config = dict(
    n_layer=11,
    d_model=128,
    experts_per_token=3,
    routed_scale=10.0,
    balance_loss=0.00012,
    n_kv_head=2,
    head_dim=64,
    vocab_size=8192,
    rope_base=10000.0,
    init_std_up=0.02,
    weight_decay=0.045,
    warmup_steps=293,
    decay_shape='linear',
    seq_len=256,
    train_tokens=577200000,
)
Below are experts of layer 8 (counted from 0) of a mixture-of-experts language model. Rows are named router (the router's row for the expert) and show model dimensions 0-127. Each number is 128 + 32 x the weight over its row's rms, rounded and kept within 0 to 255. Numbers have three digits each.
After each expert's rows: "comes before" lists some tokens at least twice as common just after its tokens as in all text. This comes from a sample of Wikipedia text that the model never trained on. Tokens count by the router's weight.

# expert 30
router:111118109183187090092142116127075174108128103185197142072134154096087107145158054143146111108076119039115108160189118105156110089090138138165144118154160192120142115180135111148138165101108156118141128114116115091117121087154103098124072169096169151153104116135119179092179128160135123082143174106093198152127089154165139140138091167138106121121161068169107089110126117173144140087098
comes before: " (", ",", "\n", " is", ")", "us"

# expert 90
router:104119127173188123131169085156139138132147104131138119120122067091152142096115093126082172073119113161112087111205094108132137120106173146148128104178187168098145150171153100160104164067128154092142090120154099091111153092152134191120091178108100113102162131151113146144148117162142152092075071128130100114176144143139092136145105213158061066128164134097113064135140168152189109128178
comes before: " |", ",", " (", "i", "e", "a"

# expert 63
router:132147139118114148126112136180170112145172100162113065146130127122081172109169184073090130161110167082132082187123140144190095119155172073112136165174080200125113132131092098061147067156129151175183107170129062061153075119089176158134129112117089134104138144105122144090130097146130114168103129138112099076128178140122186119118149129139138099160112193158150130121130087137160108154159
comes before: " of", " |", "ing", "s", "ed", ","

# expert 41
router:143099125153202200155082088146170133126130155102190134081091102117119156177113084161082113127115174151141120151130139142159155150093092100154153092163173179177126130166107116179143133084143139146131139117150057095149115118138118176189142162124135120143059092093166115145122089147142154133215146126101142109068096136140152154111171122099120153154148189183165145087120149120087155097064
comes before: "\n", "\n\n", " (", " politician", " is", " footballer"

# expert 48
router:142123132164139089180138116094050186134132080105126165170178072147120119171119105154147144145181119177118069148152066137076143141154078126172154159133173147088107161168140052152061069112127153067132101105180136171125135121157109072135147179132165119144113133147096136098144099134136117165118136170167101154120090131077095139136116137129118180136083183168103079102146157130075139135110
comes before: ",", ".", " and", " of", " in", " to"

# expert 14
router:160167174168138187071134161075105111156067148117121126122163135152092100119111113120187140143140150096133100131198167089126088187199124082174115084134110116167137105224166074077146135123112148129115076182105094124170143125122148094117065143133138098154139168139113107157150153151132137153173086096068149148084144129072096180146100122145117134101104155131170185121100113116127117129086
comes before: " |", ";", "\n", ".", "%", "–"

# expert 85
router:108130115158096095127154155119155078128148135154185140135130125162102120152133165102177150083110174114095115105212093072154092156131166114151143077127089132075068100113122069118110107079130161153088123140119085081100149141097137096110098101096058138142130080101064155118082065122174150115122142161175160161101174170121153205149109163167138137134109155154125162081137114155169189108104
comes before: "  ", "\n", " 0", "|", " 1", " |"

# expert 66
router:168181086130145118153120096163058098122106066143070147202137131126130114118108149111134180117066124132142096135119096182086129066204147088170165135167127065171100180164145143070126098075122137145168086128080165163157115122112133101136155144133129161142085093130149139102070131145130124111110062132133146162081051110105165105182150116107145136159120152156163107112154129176133122100092
comes before: " of", " to", ".", "s", ",", " and"

# expert 79
router:151123153154153194130046131089150134095158183118133148080151190145144097131104139117101092147155152146154065152155121179123164151133108087159109042102138110136169142087087112063131080140172113081169075115121104141143137134061171132161149128152128116103089142137080160122100087149119091152142122115083129117137137106114146124175130077070126171143059111149126096074136089065171100146098
comes before: "\n", "=", ":", " information", " career", " ="

# expert 16
router:128140100066128100138116176104140152105149165099132104121134091089118096164198165122096133099123116133145150092113161082164108076164099154092162153174086136097161093175115076137074141122111102133142200102156172120115154146073098127117168145093135129139097142151186149115137138121071097083131174133183123076114163130122074139099195070117112139080150126147097087177061154186069134105114
comes before: "s", "t", " first", " own", " film", "\""

# expert 59
router:114147145157167135121092142169165136108068199065160097169110073151096111131132126157059161145044179135104073092128160106162137099100126106117150060117093098165163118092137145093145076172134153140152107111105148079168097123136119172092153130156139142137111134131134128152177110149109104119167161128104219097163132101065056114135102135110148114108110160166161114116155118083115108073171
comes before: "=", "|", "The", "Population", " village", " population"

# expert 89
router:148081140118127138172134114128133087173109089095121114111097097115089127102107201165119137100115114162156123098145103136167103140071173124076118141129100150160157185146141184128113082106113158095191160146172070097062145180120153128129056124121165199126202092146148137136143068085150140129098166127119137113172173140099153088135101094101128095091158149169116183133050106117156100094100
comes before: " the", " a", " his", " this", " her", " their"

# expert 34
router:070168142189142117181092114144178111159095125082118114116088099179085170101076140129064188140094130151122186095107214157098155121101110161121160151127179166158153101108096138169170057133144077092075143130143061108154132138129163137116103160151153110123147110139150095153120141124118147120197125166120129158137188154199154094157130145094101147158149088127120144104148131102102084081134
comes before: "\n\n", " the", "=", " He", " was", " he"

# expert 17
router:169169126108129195106070142088121128180091125061117190190055088074126099094126118160093118078147135104088140131099116111151046111130095134148125130166166134148115109185114073154092117146144172161169163142155129166108101134161126121082165138168126082126093095111137118141179116092136079107131082104124108151136066119171135157127146116166117144158134138188135087139159159125082165062103
comes before: ",", ".", " and", "'", " States", " War"

# expert 7
router:059106106168119112185130121070105132133180100129137087141081105141060101183143153058124150113131171165099106144199167121119098156115151105129098167168119170119073090156119075131154129221114143114078107133092109178143091128107151129084087130131146160118172116097097099099175127093127176188109122138182127117158093133077104157110105112133052112156106123138160178175140138126148125125143
comes before: " |", "0", "1", "2", "3", "4"

# expert 19
router:159114152118132088171139188146153087129137082137153133072123161142115142183113181124144106125157120182106188130083115098119136125106138108145063162118132070131127184073061155209147069102105175082113106160111110161106094118146089145121117134081145125100085157071143144069137118107099166082104088146139069126112156165108165100113054170115134149100137106154180135118128088156086093102110
comes before: " in", " to", " by", " on", " as", " the"

# expert 38
router:156104134148177118172116142104190205103063134175154110146081213062075153118143101134150127119157099153104147063128091081121143146121109140138187169094172180154133178154108166140112079111121101126184173138153099132121099117118192149086109153094126142110150125089177122106189144170151091169168095094112108087159167133158132076132169109108093155123159084130128125131140148095100150111148
comes before: " the", " a", " his", " her", " this", " their"

# expert 39
router:083079094151111098139072086115094093145143167129132102132144133082152085156155194081163156143111175101145147118122090094197078155115178152140197095103126118100141141139182139093078115096101161204109107127151182172162109132138092089088101115094117150116167127078134100153107116130120136118101056064141081080159100154164144150097112151180155135140077161156101109101090141147122145082114
comes before: "|", "-", "  ", " |", " -", " +"

# expert 45
router:150143112122162127181148173166145072121130084148115135055142117155117179153132161163131092169186103137096199149090131146156125150176131106117053164125125114146128187084127142193126060082148165093100136160099141130113110114100117167100123148063136147125089147083167166112171157130088147097126105102154116094096180131083168082135066169135138174101131138202137176137142078142125130102119
comes before: " by", " in", " to", " on", " as", " the"

# expert 40
router:110201156167117102184105126108098158081096086136193115148122137177084087057174152088095110182161129161131117127255164132119126178163151071152083080153100166099099093150158074155123132120079140162094112108122084085104093163115094081117123167132117110136152097116142105131141123092174095157144138115104142141115119130108070139158108123139092120128131098135125142172152112081158124161140
comes before: " |", ")", "°", ".", "″", "′"

# expert 28
router:106079124187124081073177123047103130183099144105131131127118108101135152120178120143190078145131162105073147098145125110094171118187188159144158120116078109080113071080139085128129156146097117104136138154098081155097149153116192198122147148061106125145084166129095162137144107087117082092141100080136172101128088123133180088104137158143168127081142138134108188119120093121108103100120
comes before: "\n", "\n\n", " The", ";", "  ", " He"

# expert 69
router:148123128082083142132139115212131095164141122119067135140160098175144156083171083112179140092124107168156171197111145171191111113124155145141110155155160172098118139169133114116159107186146127152142081123138118104200110143113114170164133141133135187132078092108156157142076122162112165162103089152119151108118157120134189177080152151132143175110162083172150088071125164106157146209120
comes before: "s", " of", "ion", "ing", "ed", "ure"

# expert 77
router:186097115162128135178187084100121172076078096171165152108089151084096134112164113182103132092157082069098133069090088084141149171126168124161176171105130107126178165164099168123093086071144101093097106111124125151128114156179132159164100138135083105096155173093095146160153127160088146121172126163166099103190130102108118082133088094101115126078171094166097122159109156106116144141136
comes before: " the", " a", " an", " his", " their", " two"

# expert 43
router:113137143177181076087152135098135146136078147144105126171147109136150177139089160135129102105084090092072176107106135096091177098149170163123200115118113097116094079094126118093109130158105113107145104144153154196114179100141153169179156139071169174167095117114107164140139095136083085107153058122108150094177088116169179088105157117107161118094163129131141163194136107100130200106150
comes before: "\n\n", " The", " He", " In", " It", " This"

# expert 86
router:084134121078097093151076167127162108104162176077143098088170136126167098105164150145080188102107161164172161136185175152157135151163166165050164089182092140124209128132117076122124135174107096100128162112123151142124181094119095135112151139118136170088144150165153148151072177102095114119097162165149153141124135116084108129129123057115145140077067138122108131087114068146158145133159
comes before: "s", "1", "0", "2", "3", "6"

# expert 23
router:093118101162075124167110091135172114176144157134164139090109127189062135161145159108119135117122191121099078116255113094109118173109143184128096153093158076070107145118080097116141111089124127178159125153114125158136133191122116100129132145145135133115162074151149155170084082136146138046138177145176103146088130177091139139139155150096085131138162155143135160113159128129141172128145
comes before: " |", "|", " 0", "  ", "\n", " 1"

# expert 35
router:109211135063087136187175149138137135106041172125195091119152101139178151120142106148105150113135156172100124117223124159128092152115137114137094077137182177162103138100125125156134131089083153123140161132147075066134153084170119140172164194100136100166091171102149126141110088136089140128127118144104138140128132138208173153118149109091136176109181163123144100093145102103128117142105
comes before: ")", " 18", "19", "born", "–", "18"

# expert 33
router:120085084139168118069147144105120113103105089088092061140120115109079099138082151096117099121125119126116144126187056098117123095111148145108136141157122188133068167223103135156116145091163142125120139136140087072182081153157123163130106164119106129107149106158107084117196113081151129132107077103132094109126108132153130146118181188126135101112181063100080098091146092111181065101092
comes before: "'", ",", " |", "e", " (", "g"

# expert 6
router:145144114125088127184177151113191108111161188095158082104125135109166093184172078115108145085070162079134133098132153162148138109089136157091191134125180181161156156087161161170129126131108126129118175127101086126147151083164098203163099153085155093123083103100164184137148137170103151071096153156091138126161107132141116134079190143150107166127098112122092140110129100161086082075132
comes before: "19", "born", "=", "-", "18", "\n\n"

# expert 61
router:122181120093078122214170136051133139149168138094134108192145123102184111146121110149112134034088129086184178096158160160149100079142100122115195189117088147134105178156093196153122101153106124143096113158124151134101145101180104103129080120128126096116129089126127095153133181122166085082093133131104105092138117151139111140162209157153138098155138109125099112137132084167098143133156
comes before: "|", "=", "19", "year", "M", "S"

# expert 25
router:141162135136141135104134140147052155083080204145094079145132168150150097125119116146134099140185152087127146126145163180149073134119129100146149070129125135094122146146173128046105133135055099139076088060111123099117062121113089130187079091134163070163130152124144075138145161173134119131184141130106118172090171097105125117116103126189147152156059134107143146144159108190130160142134
comes before: "-", "\n", " •", "\n\n", ":", " Website"

# expert 71
router:140122137120146105121114211104172110165113114125120153168120124093131098101113134146159127167147124114152132126130116172070073110098109142155134160151213145111111144199123172143068141086150135174134140108114160195160155153102205174143065116135170104118133174156124085143104148063078167098074131103151159171100061153105140107164181166142094118104142195155155102142099155144115149104086
comes before: "  ", "\n", " -", "|", " of", " Nominated"

# expert 55
router:161189105173095172129120118110106133105109112080141128180161179142106137164116117102111157175173133167160092085139140153105096138217134098148107181159086132180151088174138102116111140127115115112080096128107089193145118163129139124096091085191147105140173117161094093161148152142110101125152101081157090121129114122079033159104135071129167141112136110178118159148155066091127103182088
comes before: "–", ".", ",", " |", ":", "°"

# expert 54
router:099171102128100102176130093136182119159109147149143175184153114151152158118158136140131138078121074080064168102085119092092129107142107150087130130137128103156128151100102130109147032085113176140148150088129159206156076119084178110133099070080171042095117120128103126178189094111120106121101102147140112093162092101134152124128160148146102140168157083168151085108164119096114164160153
comes before: " the", " he", " and", " it", " which", " but"

# expert 13
router:131080030103123094075098058137088138128133091127096123123154151098109119105117142131113096163158104135158134187138121092100138080098127118122144137071137170117154099124081115145110062130155130118097137063130168093084169166146126113165145109139160179108113153156086134083150165082163123174074221126138196170165089105147104184124103110168133113115122128103073132110138087158160171146099
comes before: "-", "ng", "ti", "d", "l", "ge"

# expert 62
router:105179104151097093187102127108080093074173180133139121133127115131051083141161153103071196129109158141083144106157163090114161175101111124149165112098103136128187152076189170140188130122134151125149146130122118111118140137152130195083120150127136094126098123188139175123076150142147080091136129147086121120113110120084094118128113154140095153133110051073155142100133102071069066092147
comes before: "=", "\n", "\n\n", "The", "In", "W"

# expert 94
router:127108094101147124125128111135137135106107144137168144147109118141112062110117178138113162175141134157167132082117158078103087116112111160127091084082128149151198122098078115176128047149141139123172159164076114120127114161117137156067056159068086172156175137128142140125202088116173131102141131093199069112171176169105190081106085093093142175115148128119108122141141084137110115131174
comes before: " the", " a", " his", " its", " this", " an"

# expert 64
router:149160123121165188119150129096099184168100154103149079170129164082122212147148122080123121158148111159110127097182121176067116152148130096146150178172155106172080063145165095136122156138095151141083165144143069163134095112149106096125120109180142103165151135144151140102118170119145106179134122107126148101170059175135103154108136078110130123149167151167180147192158065151122067168137
comes before: ")", "–", ",", "0", " September", " March"